{"n_layer": 14, "d_model": 192, "n_experts": 32, "experts_per_token": 2, "d_expert": 128, "d_shared_expert": 0, "activation": "swiglu", "moe_layers": [0, 1, 2, 3, 4, 5, 6, 7, 8, 9, 10, 11, 12, 13], "router_score": "sigmoid", "normalize_top_k": true, "routed_scale": 1.41, "balance_loss": 0.000254, "balance_bias": true, "init_std_router": 0.0105, "lr_router": 0.000312, "vocab_size": 8192, "norm": "rmsnorm", "norm_eps": 1e-05, "tie_embeddings": false, "optimizer": "muon_variant", "lr": 0.00353, "beta1": 0.95, "grad_clip": 1.0, "batch_tokens": [32768, 65536, 98304], "seq_len": 2048, "train_tokens": 415700000, "steps": 6613, "dataset": "wikipedia_en"}
Below are experts of layer 9 (counted from 0) of a mixture-of-experts language model. Rows are named gate (a neuron's input weights, with its number), up (a neuron's input weights, with its number), down (a neuron's output weights, with its number) and show model dimensions 0-95. Each number is 128 + 24 x the weight over its row's rms, rounded and kept within 0 to 255. Numbers have three digits each.
Before each expert's rows: a language model's description of what the expert responds to. This comes from a sample of Wikipedia text that the model never trained on.

# expert 11
Adjectives and function words. Adjectives and quantity words before nouns in descriptive prose, plus and, of, a, with: dense, strong, many, large, various.
gate0:117163117120105154101125087130096122096091152141113116125071111143163121160104121175105137144139137130101118156145135154158126108125125154165071122112152142117080076123128112154131136151122123164124139147120157156124111140128109133106110103112111143146099072129129153116119125114118124116
up0:109107112125136133137142110141138113163106161096139125128121126127143113137136139116112145124080088109169133154109092141139140081137076142148109111087133130135095138157123153149105145165136125137082082120101134109104163107102062110128104055104145135110150099139164149168110128125115123135
down0:119160175094120126093132097070137090119141095114124174095165102155077142133131127136117141153096109138148122154144128122147059135118162086096149112132133100133159126140140138146115153146101132113104160098130115107123146134148119132110139125147128127109153117134155129146107153172085127119
gate1:126151124099121115168172124113144081136126119099171129091135153094129085089138163135171137161119158119092127129111093110131100078119145121140105159116134156132130132092126140126155107127141136149145149108149174100139123137158128192097126127148185101104118134119131148157141140139134123143
up1:151166130149072150120095129154130143134123129162131096110150115138167109114094115116107106120150159108116119123112090155151121164129174095139109114091097122124138107127137166123094104140153111111081151151103164121102104088105141101161145134117127168142184134118149130146119125127153168143
down1:161131098050162109142102094107128209122130127099088144126122115138115124137121120150130132157128092124106076133138145176113158146114090132127132112131097097132106145097142123132142102151120162122152122165167082124142123115140095124130137089146120116124172169124141120073130115119127146083
gate2:156096154119138111093157115114167133110092138134121100165105106150163124099131133101145145104148134140113189147096132114116085112113085143102150136124156094160146139099124136136167136103150122133107149148124113126115155105134171118101108118079114111100100142113136127147111133112114130141
up2:142152097132107141083157131103145110161130114101126102148117098130127096090125100144169116132121126091096148143125114126111114145140130138157116110133103151131146157053168160167144126154156138109138182110097085109120130087132112148112070176131157115154146148106125126114140127120137149127
down2:112124098133116139134091125123122179115151160126140095101105125121102124116111123096158125117143116088126074119141091131153145108154118113105106146144099129131113159169095115147105102155104192151118145123113139136175158113151145121104126121161128106163150106101104094111156070133147116118
gate3:072154094132119114119120145151162136103103126099127103146122129136116134114113116128122138146138138142115136125140124152133103106183152135122127135152156142096123110115122138117065117108141146164116119136136140117104163095137150094158106137153116105139101113130173136127132121132160132069
up3:149122151115142155123145149117100110107096087143147159147097110099116162117117113121144124103122138183098137139084121128122124090132141122138146161133120137112178123109140147148111152116154112118098111160090154135148159155126130129144156099108121086137141146134106161104146072118119146078
down3:085110143127088149126092141145118109147120127091141136134108195116096099146137159110093156123159114094112147117143140156141121164169115121136123120123130114085123151136081156101097159095156149092157135155164120125084170078145122110144142150137106107107130108161111120129127151134112122104

# expert 17
Non-English name pieces. Inner pieces of South Asian, Arabic, Turkish and other transliterated names and places, such as kh, zh, aj, Wank-h-ede, Mohamm-ed.
gate10:091157084140108156159146084102135140112171142144146109146116177117133140144122135102112148142103161129077142137137143162118130165144093156077119143161112099088141162143132093151148141147128117153083143119146094133125113137146136139092142100133125135144127090129144123102123126127158068113
up10:107093139106141140103102154136117119163116176124120146126085154111098130124082128107123075169132119118117101157090152119111112123108164109138092080128190074103158149087149117122101157137146103128117127130139178131168095110144123098145132126170146057122138146140105102137098133129140110129
down10:101173142135168137132143134143072159125135095125093130137152108137098162131140119119160165128161125133118140118161149130090119160111105136138081151112152148120133133159126131091120097160111126116106091140129172134133125142163091136149108113122086150133108140072120121163119065102150162151
gate11:126129111120156099104128101125154145151132129130113110152108076111136172127132149105131106091088092165135100156095117089112138122177083143132118135144129135117163101101135133138157095137125135128084120101140134122163114146102115159143115109127095127101152124142123116144094088133144094099
up11:113127123125144107149178135152154120115122094162099151106137076122135153135118109100139144155115136127186136125110126089130118130151150105094119135139088122116155127096123146147125104127097157112143117138106144127123123112097157113134125154109130166128147127105166129131125121142122093071
down11:113157155139162179114144136105157128123122132096114159140123093166156100158116124108105123123101120102161140122119137093175166083068098119097152082139135120138162136144097158112101113089097139114135098129123140068126131120135096149184115135085138173109114148135075103137161110139124132142
gate12:101118144144145076089143146128137120135161174102160081101172156136125132134128137114153100093173170097088116125168149157111162129118112150158159124147074122098119123133127138107103102106156115137060115128158141143097128131144109116112119114164109157148108159143121109157123117137138127099
up12:128077090162088164134119151152161119114141140132116115149156107171143153094106142102127147101154097101125154122110155132139085113121112183123155129127164096119137145119123127159123123147133139159137074121143143136102145142129111139113130136067126144127136123136130141117126143123086185111
down12:141120108133120132120118145100142165106100097117130158127113122130109165091179166099122175129153077122106116147113134121171116148111105150141126079132131132134106145172138126146125134140117086116152151169089147132134114147152143125148102130091147129114116112140113118152131153160140154170
gate13:141121148079125131098144129112135143108163118109126124142163153107117146128133132129113120140138095147115103134113139164125091098140155139110143117154135110138118172169126102097146121115129158149071148121124166155151096111127084166136105118122133093158138097103129117152106111170119102119
up13:125060137112099132124111114170156105132130103134119148176078142150133146163146165123148096174110137138160190112124101112150141115131090122121151190118164130112109164155154204105119134113111123122111101130121150099110115121076140150127151131090153113120124121117159157076164130128159114121
down13:124107172085149145161135062155127128150140135095154141177165151152117142130117136154126125143150150162103134109163130108075101132143138093113139177161104169150119158119124091113128102169162108146128162157155090152114135137140128150104123108146139132109110128080097101152109081102150125129

# expert 0
Foreign-name word pieces. Mid-word pieces of Spanish, French and other non-English names, often accented letters, such as Indep-en-diente, Fran-ç-ois, Colomb.
gate1:106096145124138091114144111157167117129157113178140146145125121110106111171143123107100127104119136122154153142095090143157127179115110202134107092161123167088147124118127131125130106132152133160150081129125113122109134140116116138083140120110146132143093143134126095130120167148129114140
up1:113076119120108153139164134088125147157137129133137088100170125074127150121119087134160124135117143110142120089145141119157131156186090180128139117076166115118132106144135168140126161151114137158118108084117135135133132112095146118112135111143138125090110111163142121100142109145169150125
down1:133092082161117138160146099135128144125089148191146095148096118144152120131092139135082137139134086106119144153100103173133129086101103106146131142124106146126146149080115144139116132166124162148151087135134083121104107150097117132084149137143133150148136117147149086117102118119124141136
gate2:124111167134109123130151134154134143110126135087081096095130126102102102106148087124138147145086122127116128128108124130174116148150109114162093115121113112116109134112101093185118146110149136084147148078095110116126099083144133114125113114126124152166118089132122145133116119166112084168
up2:123130138095136137109116149142149142156098112096118118132161113136139138112099118192097151110078120123139126131120094130144140152126132136154097134098171138126111146120091115111088128092114170159123166156108125125114083124114116104125150147144113167131118123130173132130115098115138125146
down2:126173164138112149089148123156127137114171165166078202133108140144125115117141138108112078159148165138111118111136167133117161133125113130149169120141159115117130115117145127109164139133110146106115162153101151115099116140106115114151116097142088129174126133151142101135122123145161111131
gate3:125097161148136121103181100126128141115140133112133143146156140117133099130128182094087098124109176128130105147122152120087118132136118113094130167143136131138143107141114076172126136116121155130167162124124169111140136105159131126145139156118164101135153158104147074148125142091148097124
up3:150141158146118111114167123114154134146130139109137108124126123158127142099096128163151091116096123161155133100097168155137116144152145127123146090125137139063117108089130104125065122131170128108132136135169149116122169138106131139125147105102142097156091154128132110157129110123118164144
down3:144131136122124130113139124135154149134148114149146093166122127128114131151139085140172184129136088146136110121151150136078151161154092112136142120123127075142150113100085111107103125136160128129124158174134122111139104165141139125143165110106134079146112122145098126097109115123158151131
gate4:118120155115138140131140119135100145123121125117147128141157120145145106139088151099122132126101143134062095087136117129089130179150145119141147141100118137110178130132123131110115139133123152143111154139175154086115106097141177114121110134138133160100150154163062084127153140150118185100
up4:127119124135159115140159160088135114116133119152125119140122102123121138160119087137128128126071115117122162119093132130123124136117112153139134118146116127110124131133147077187143149160170173124123151149116150173110163178122131121107148136122142105159109103151147166131139144101184103141
down4:151130118103133144151184120128125135123151157130121150133170158160112109102090170102131103139106106097084093090131143151165110114162159110093127122105135117132123156169128103147146115150128152113123170143087157165113095151087118135132104155151131123138148079118122119142134157124125142115

# expert 14
Quoted titles and speech. Words inside song, album or book titles and direct quotes, often first-person or second-person: You, My, Love, It's, I.
gate1:159084083169110100105133130113081127133141157117131134166161117138135125145102143088103123144138122093165138107111091150080161147143112136118119141126099173120123150099098104162106154138118154143132087154113104136173123156154110111144147144095119130117155163139144108103128129136135093133
up1:092151098122128139176118104143103107128163106052114121100117139169088139135141130139147082128146138174123110115120184151128106154131153121169119096157105158127096109150144118122141123170136116112121150170183115135080188147101139135130138157157135159145115115116135148121124151139123108117
down1:138112092111182107120141093099150133108134081116118101113154135092132138186123181156099116138151121135141137082100116158140164101129122139103106105130141157102128140133140103126136144113125114135135161139097109167133132125136130110153107132127129133127137154183115135144121133172148119130
gate2:191136082118130110148120130111108100149156084092149110122132092157122125150140132136172051139165147119137157118120124121120123143130130123137129146127138135121091141151087136086116159134165115131171082154125137159093131116136123140147148132117116113126175145074104088124149120114122154086
up2:113138154125139110132147122127125144134151151151090152187095148155131143115158114150150186140056082117109108117152136122103148093106091124136114106121103102113149151131133085147125068115105132125110135130127103110161104130118189101121094112148135106157134131132111149114072144104130092170
down2:138137115109119126142150131114200133123147133170106094111151148158145133112135090147140161130161095064121115129120132146159176134147146157101119095137113136088128109123142172148108117148138118139151114114156124122140132123160129148131111099165147116108121134118130182086111163122115089133
gate3:094110132146168112147137091082135122109103112096134098129108134107153111136133164116170090123147138114127142108115123108138139105164127164107131106129165109097136161129167146130163112122099138126109085152165149112164149093146136149152097119143165120119100121118134165106141100135146138128
up3:135122105115138105131165094121093129136150146121103093131138121069150114133119131112129057113138124139106129090132127128115138092142151155131138135146138139115117106158117157135127173127109113152157130151124163133130158104118163159097107120129163125108118124100138107127154126170128163141
down3:142072112140142090098128075105104060085104182151120121133108096108130165103115115120113140115111109108127133155130090141132164123127122116096128143105096107105118157109150145141151184101086118125120154136126085111107129105152104129135108148096090157150149104124123098107127122076119078143
gate4:154098076139120111109166119095142123142107127154118133119099092137111142123102147084134116117150182143089196151153081152128089111117094127112119154093150112134146118073117117116117102108120135120090091096129123139110116159140116123132111147123143139139132141141083101143142126114119108128
up4:147150145129123123133137146148104127131136101177141113123164145132077145165143150100149076160120120152141133126171135153153137125134126123157094145105142107114164176119109116145111107124134120134148105149124130135117103118119090111144142123176140144127175122081094150113172149151135132145
down4:105121131120144152105143191143152111149142122119156155102140113112094125136156137095132130152178085096123124119126131131099083104142107136137128125144198129095114137118138109125135184136140149128116129094127103092157096160137127164105131083139150103135124106076143159131145139143117154155

# expert 7
Auxiliaries and adverbs. Auxiliary verbs and adverbs right after a subject in biographical prose, such as was, is, has, also, already, likely.
gate0:087129159134106139117097132158151105135119083131132125144141136133132134146128094123148110090125107151144162140155120194146125131150095078111165116137079103135156108160130161116123112151113134109114150076104131142137133148112158138141127160119170159115146162130167116127137100129165133124
up0:177138149134114122116110103104097150112134160130141127118151096129121092129177141157125172148113147133145122140139129140179142145109168145151086145141127146125144143094099086133107147153159156128190137191113131142142169147114089113153149120165119121152126130136143098126118141138112121140
down0:091161151128122176135109155147132088124102134100135123121143136101088168095151133132136162135155139154133132162142114120185120137177103087104168164157100100124133114139111078128139103165163124123107097152094115125107183169057138094104108138141133120130104171145146099136125102144121093132
gate1:118102168129138146138119115120137151118145133117135132146145112140150153111146157134135157125187135069125122119135138165091145093163129124133118146109119077120109139081112106122119089138110116105124128138133124144100086120089143138141157101138162142143116156111149126126147095190189141117
up1:142142102098133145134129150174075090152163142113116106120081137130100114164089061123134120131144146199136114129130120122129162130160149118144133132129093130143115103146144103112155149130138146126183112081106127127134137131119115153111132145127092134138130123144158148139109146094065132138
down1:133133095106170138145146121141114131068144172092119101113153130082145136133144114139150113158127103122124139151102131101135090141126081125144148132139101131120135108143104112149093139125134121070119122156127117150092117110134149142167125150166129115103092162092143117140132104137115133104
gate2:148129110123140086119154121121094156145107106144084133141115114157117095110172117113093129111142088125066102136109126152140120157126117088159124160154149143129117132162113117120140142084140133117119129135150155105138091147166126162172126159109165088119111107096119134125080119132111140131
up2:156147098135099124083119130125090106128149137104076105156128091176132099121126130103089069128136105126109119147182183128126151110115162105159119139140098130146128094164135153142111115062109110131109118097120172126117106165149182166139118167111151128167155151092094128094107095132112156120
down2:115153090094164146140132134119142143124122100152109130102134125115143139119108129115193158085187103169127124135083121085141153153121136135153133129108133097106142123152140077097136126143146112114112158118128114111142154141133131200120107149128126145161147103133111088163109170152143150119
gate3:111113102114130116137145142065098129104126125107116111137161154126108112129144146096136144154147155127108171111164143112145153098112107123124122131118139121064175137068157163106144148110159104117152103136141136128149145081103145104099141144147109121142099094123145114099115169148130133108
up3:137115116150161120160177165140118130138121155100100134162153133111154118140117116114128177138173109137155103156145144124129151097135145108111145100160129107088167103120159146126147097093104102142140124116141138112110143129124123106121150153134074118114145141117110125106125114154194130066
down3:111139117140084102134133125108107078159109090140155117112106139101121156088116108143121143092151130117131100173141138134165156115113118121110091107163121132124103066105139140168101121140119117095123132124130147142142153176132112133104121143156107148166134123118095134125106087135112171137

# expert 16
Determiners. Articles and possessive determiners before noun phrases in running prose, such as the, a, his, their, this, another.
gate0:142126111135150166104133124156179132146153110104129101110098123112098108140139108136124147110175145131099119143083183126089163157164128121126168138141182156131169132148112080140107097127152147130164119140158143154121129140124120156107124154162112085133146135108163140134181128157162123079
up0:163114156118131165103111137128108125081112146114152087195138084116141127093117116071112149152141150160137096168128086116117102154148161121110138123150104092137084151117136134128108117119163146185090183144105120121155114124119114145124119121169147153130105101120144141132147118095102160146
down0:129092088104148162100140175106098102146151132097110129184112136115165155138128097154111125143197131153188105122119118102104155154114149103127107133106121137144105162090107132116146135111149107096117162132145102119088147128088148120128141132136149096105119146113121136142127120106155126181
gate1:139139156077110101149119089132112130130107131184102124083103103094106169132114121096149194100151119148143164139145111150124152144148097168131088131144131113083115164104114115120142101131117111130148114151133107128087146113141109090142138119065149126153142167127130145156150130124120081151
up1:147103120093132164090124136096116096146122159134127137105142123140140159147104119164138128104118119088143108125106152137122142175136173155112131114124100161111143121166135180117114131105130116167138158124154107128113171149134151146183085092113090186132143110134149141119116124122131108105
down1:111130113140094114122118130112164123115135156080115132132148133123130136113158112098117135133136197155095129133149157109143126105108107102129154127155113136110141141126065095197105158117102163149119133138121111124116138081147135122120154137151118129122118105170112136092179144129170154146
gate2:159110082094140114080111119113119127114143144102121126145131174132119128126147111117146151148141152172114172139163136107126139143128150135117106109159097108150139081105146129138121124103110101113102108170143180127100108113111086150151121138064111127169083151149138133141146116136112177080
up2:136147128129127130108126176093091111144105136172136148128091131133117074063075135137123071123121124128131151105149136144130119128156170109118154123174088127131127141126121102117148107179098164080104115166144160119116106125100126064092121144124132153141075132112109145116137130141069146132
down2:113158166137121126123121108143101131126126142138143116122123112158118153138093147142139167100144135095138103056067135118098143123145096157136113169173205122136138120130112123142113132106126110115143129100126114146092094142156170124097161101158100135125133118152127115112097146151148133100
gate3:118133141146137125101131116168091134148137100093108126139160126118120122118095170090141120180130127170107160112149152127110116145108156164097114123137152116122138106135136137145117111112128137159116134144139134113132168171122114115124078167133126097158115124151126109128144138108105153140
up3:131155121130099077160152101111115095122142127101130135113147125166074157121175107117111108122131149140142102182101086111167157103153148099157084154099195112128078164131120154110140158132092144134163136061170140138148115119105115167143120098158128134121140115162122126159115090144150117174
down3:116111132118175177114124123149104180154108107092129135113100132153161082139123129121170151131113109154117164141175132125128107124123163140119151135160118125130131127155095115163119078133133149151146138178098088112106149154139156110126115136124161118141097174111160080127135143118112152132

# expert 4
Section headings, verb stems. Heading markers like == and list dashes in infoboxes, plus verb stems split mid-word after was/to, such as establ, surr, expl.
gate0:119120133130124150135125101142124142114077121107139167096166133104146091137148140098126163094121165102107143177147106122171121137131102130139124160136150115120046098120127133120120104115126077166114118149140092111116169062088079097108111145143160126141109119087140147141134108148131104129
up0:142108133114127138109156134096132128138106129128131156073143141119155107107127086126133142139104118111122135116113167135147099134110135105127174137100141163094097128121144142156122094123125127123082105133158115116121122069151129114111114091095144121086133165125119105093087137106214110167
down0:124154182115151105117087106136082116121133187151120126093101121153174138105119080128136091090105125150160153132142129119144159129098127108129151126128121119124141085107138144098160138154129160119151187117118134113153097101171161088134138154120100132119132100108130155137097168101107120112
gate1:093114102142141097143156125152142131123105137082078094151138120130134147128074148089126117097130096091093145101108139137169125105092139120106113128136144128119145182167126125090118114085125143171100122112161115143109072114137139104131128156107122139117116088129145132112146133093105122110
up1:149117087104159155116083108121138127153090078141172142095102132134146108109162130130083078142098121126137105118148141142095070123168095147144093120115143133141094110104123130149113160127109143083150145123103121096143134141092100126115123085147152140158132133143121116134096170134138105158
down1:139088108139150114149084077130146149101137102165151142099136111102121111131112140181114112144141140168095116102131171099093137157119082120105115105115110110106136118167118096121141144140144121090188133147116100099145150097108115146120106114124155121144157132145087124126121138132125170114
gate2:153101131143132085180144126147136127126116173090137105126162159127165115137142120124099152114117156164116122116112118135157182154113111159108165173096163110089139097134111146127133117119125148162158122076124133133147145124173107116108177108133124111135112161078098135113116144099111148161
up2:146062120166103105150131069126134148111126133134159152112120154139132135183128122143120138142141137104115146107146115113093081117163113163149121174100151149120136143158128108123118112098116113114164178104113121120118123122135138106116126135135112120130151137149132090108130129151091167111
down2:111119115103094112127156137152126097127138105105131162112129100109096130119145158110093108149109126155067138161129108073154132127129112145145120116121112140193109113148131109125134141110138111157127122094134124131141140150122118111142131124106128160123113161132131100152158154127126124132
gate3:130118125140163110140150102137129103112152142138140119155129150132145164129130125074149112164122173162087126120152131098133095173094156121141126126134130101136110092135114139116122126126090159162084121159150123104162145141150136129112122128064101138119115164104109163099125066058169105131
up3:102140071113158150160154131114145181157142122162109087134145101089143161188138109100147138104155152124117138147125154092115117126107136159145147124138149123137091151091160131145167102143125105148106148150148161161135125159116133087089139104137128118125132184135167144095125149106148129117
down3:106144145153100130135147128166113097097129114130145110089159142130123132139119140192089148139126161143141086163143152125139105111126105108111112115101137128100158148123088101123109124099137079139123162129132080104129111135098133185165133165140098167107094134123067125097126115089153111117

# expert 30
Geographic coordinates and directions. Coordinate symbols like ′ ″ °, and location words in geography text: km, north, south, town, village, United.
gate1:113096151101148068118107129120136169172106172143140124109094117143178147134121187137094163157146143089122104149137111146114137141118126121119097152102115135117119109105126084113092110169122140141114143137103168173155160106100157134178099137140134123157145134118165177149126103115136126139
up1:081088106137089144075132121119112095116144091130157095131156113145111109094089139147090195166165162129133127140136118118139133113122116137143120127109176103134085173149108072105128138102109109117129134137137109135123145096131114065205137093137126136117121104135105127120108135109157120127
down1:138113135108113135123103114138101151133060151149150113134119136105150108105097139130144106128104095083128151191118151140114122111155185154170087142075114145130128145118121116142096146130149053144125148116119126100138116112131118130142091125148077127112175123166148160141124126154146102106
gate2:125166134118109136059174071128128156121125137136127086124138141133116158111143120161106076187141162139121155172127169103152119120127150136115150102144144159139096123130140137142143081097104078125128148098117108176132165121144127120148137103113121144097116126098207129132155155123105144127
up2:109118077120128129156091096139145107119126114119151160183125080116096110167150159119120095129112073120130092124147118130130133136151148167055110137136116133146129168120146138148128106135141131090131151134160142126123107138132142131112134127147140157136136136102098114095109110124150102174
down2:120153132150160103134123130129140140116136104091160108129136124147108123099148090097158097127133125126125115151134130133121118135114123136131157095129161149092113134147086138089138110163141152123135105104159131129088134140142093102101128151121151130119090126131144091087141128086174112134
gate3:131166125110130116156143091112153138133086139106135126133053094125173117115134130064151160140128152185125128129151099153153101178127134118183110144140155113105139134131120149114133133133152160136142099108117127117144176103147115123116100147118126149134133136105131120134114126126119141135
up3:143134136154106189132139093108083115118108170160097126130114109173155135154146132134143158146124136126144119136140119149124122121162108106126189140127154133132121170097103105121167121090132089125132102153116113102149140153151141139096128142115148148139127118059140156120107118131076121163
down3:163118102117177118179127120126158126156082130111176157128147137099103102119106085123132150116111093137130130147124175096168124128138152134137144132132151155139090096091113130130119110126112148120116117175145129148089099116137122115129135151139084172132132103137148071141107098158118167108
gate4:135136079153113087143123098093113124126138154158142107164096120145117125114114143097061141165101139113127136116139146131145137146181122128119160092123103143109166105142148099121113153169142142113129111116104099126137130141095142115149115118105122147151125096137149121121165120121088090122
up4:135131140080126095131093135119132121132145126086122166148115142140136137140154143163090143145093093086137124112128145143160079130148128082146095139139115111125134125110144151109140136164172109116111158128127114149124133140107132109136064103110175166130094099092120102128112127182094101089
down4:122143125132157106189125116118200138127125125149165087161165142110090090145093136124110137144145119090125121095146142112147123165148141088126160127126129136152117085136115177172178151154083153094142092155088101154111075131125125161109173141161164117135118123135105158125155059132125102115

# expert 27
Non-Latin script bytes. Raw bytes of Chinese, Arabic, Hebrew, Thai and cuneiform characters, plus brackets and numbers beside them, like (平尾台) or (/ˈmɑ.
gate0:125115125143117100116104113146108106085138118142147131159161194074150129151129094139148117151139118135160122120125122140134113129118117147125124181126141112146168106125157116117121133137139170158147150123133103145151121140121161169117129166125145130138114124140073132114112117082151105159
up0:106130172141115121070104114152119137131153107129131137132165107153178102121117126137100139148116121131110142177108125150113090114116145133145122136161130109106173136157134126094106095126136104065147158110119166161163136141110086119132105078143153095126182133122136125143097113095113115103
down0:130126094119112186106144121106145173156127155071121093130139094120098091134140141133129109092129100146113150102102107116144113116123136134092166163111126156133104148108119141109107101150117078126119090132110134149167185155110145176127158114136127104114088070117111120141095104146131120133
gate1:137079110140092128118132148168138161189144101106144138130092101108099088107130142104134153107147141149125107190151133128157139163148144124101126126110082126127115102123132154126122129150149120104158138088143165131164151138158098115121135125096140115096066108080134126195141104150119143136
up1:092135130118142176125157119120143118103138146115149108115151130166161156151149164125108157100150102075096159101177108087128164112155140105136122123117165087094136115146100100112138142102117111106126127134096147122103141125131138100106122084135116103137153112087159127132099143126101135119
down1:092097134143094140161119140129139175115145137083106102146183155149171131183136139110133145136143145100152180105108089154149140110146143112099133172155140119155132130148124083113098130155117130149084131129126104107105118125187133143145137107119150161111130121187114129118136161157186134123
gate2:153065112112125092099139149121170159143134092147151117140145108156090156116122181116139124093123126118119076131124134109109123119084161139146138127164149120119126119190085129110096154122150119123119150095102138135135092118137123185128131126127139138101134169115133118094153145105155123170
up2:125081131145103140117113102143164131126136115120116104119168114160089152100133183172121103050138119121095114103122134164168092096133120139133136134135160083135142129105098119137139164126118123127120169090094144144120123111129149162189156136138144135126119107108138124162130116154120132189
down2:126132129156142082106139152154124157106082105138197122105128115119128119115140153144134162150151118095101168119132160107085123109089083116167087110129149127127161108102132118145140129105180082168143172151147140118157186134153124144136150114155115063154164162117140158124133142144141146143
gate3:113075155093156099082113128094092144142141157114170153146142113106065133152121110115151151148141129080133110173153135100150116109143143106116132124127096119119094105117124140140117141123123138119120102122160124117096099082143080145073107131062142082098123181177104115131115099146150141151
up3:146146170132128138109120114089109095117130134120121131128139108129085148139119150090145102101142117134097133159141139102089124139124149134110178114101121117104106127178110140147130135107069116183115143119101106163138136117090101161111140156108108094103145183163109137133125116151148134122
down3:094129133113190142109151062112164109129126134109113120128155161106126097147128130122149139166124149162171105134144173175136143117104103180108105118123129118137148115172161166139100100139102107119141136121092152124129122156132117148115159089121144170138132143146113110121119140137083130113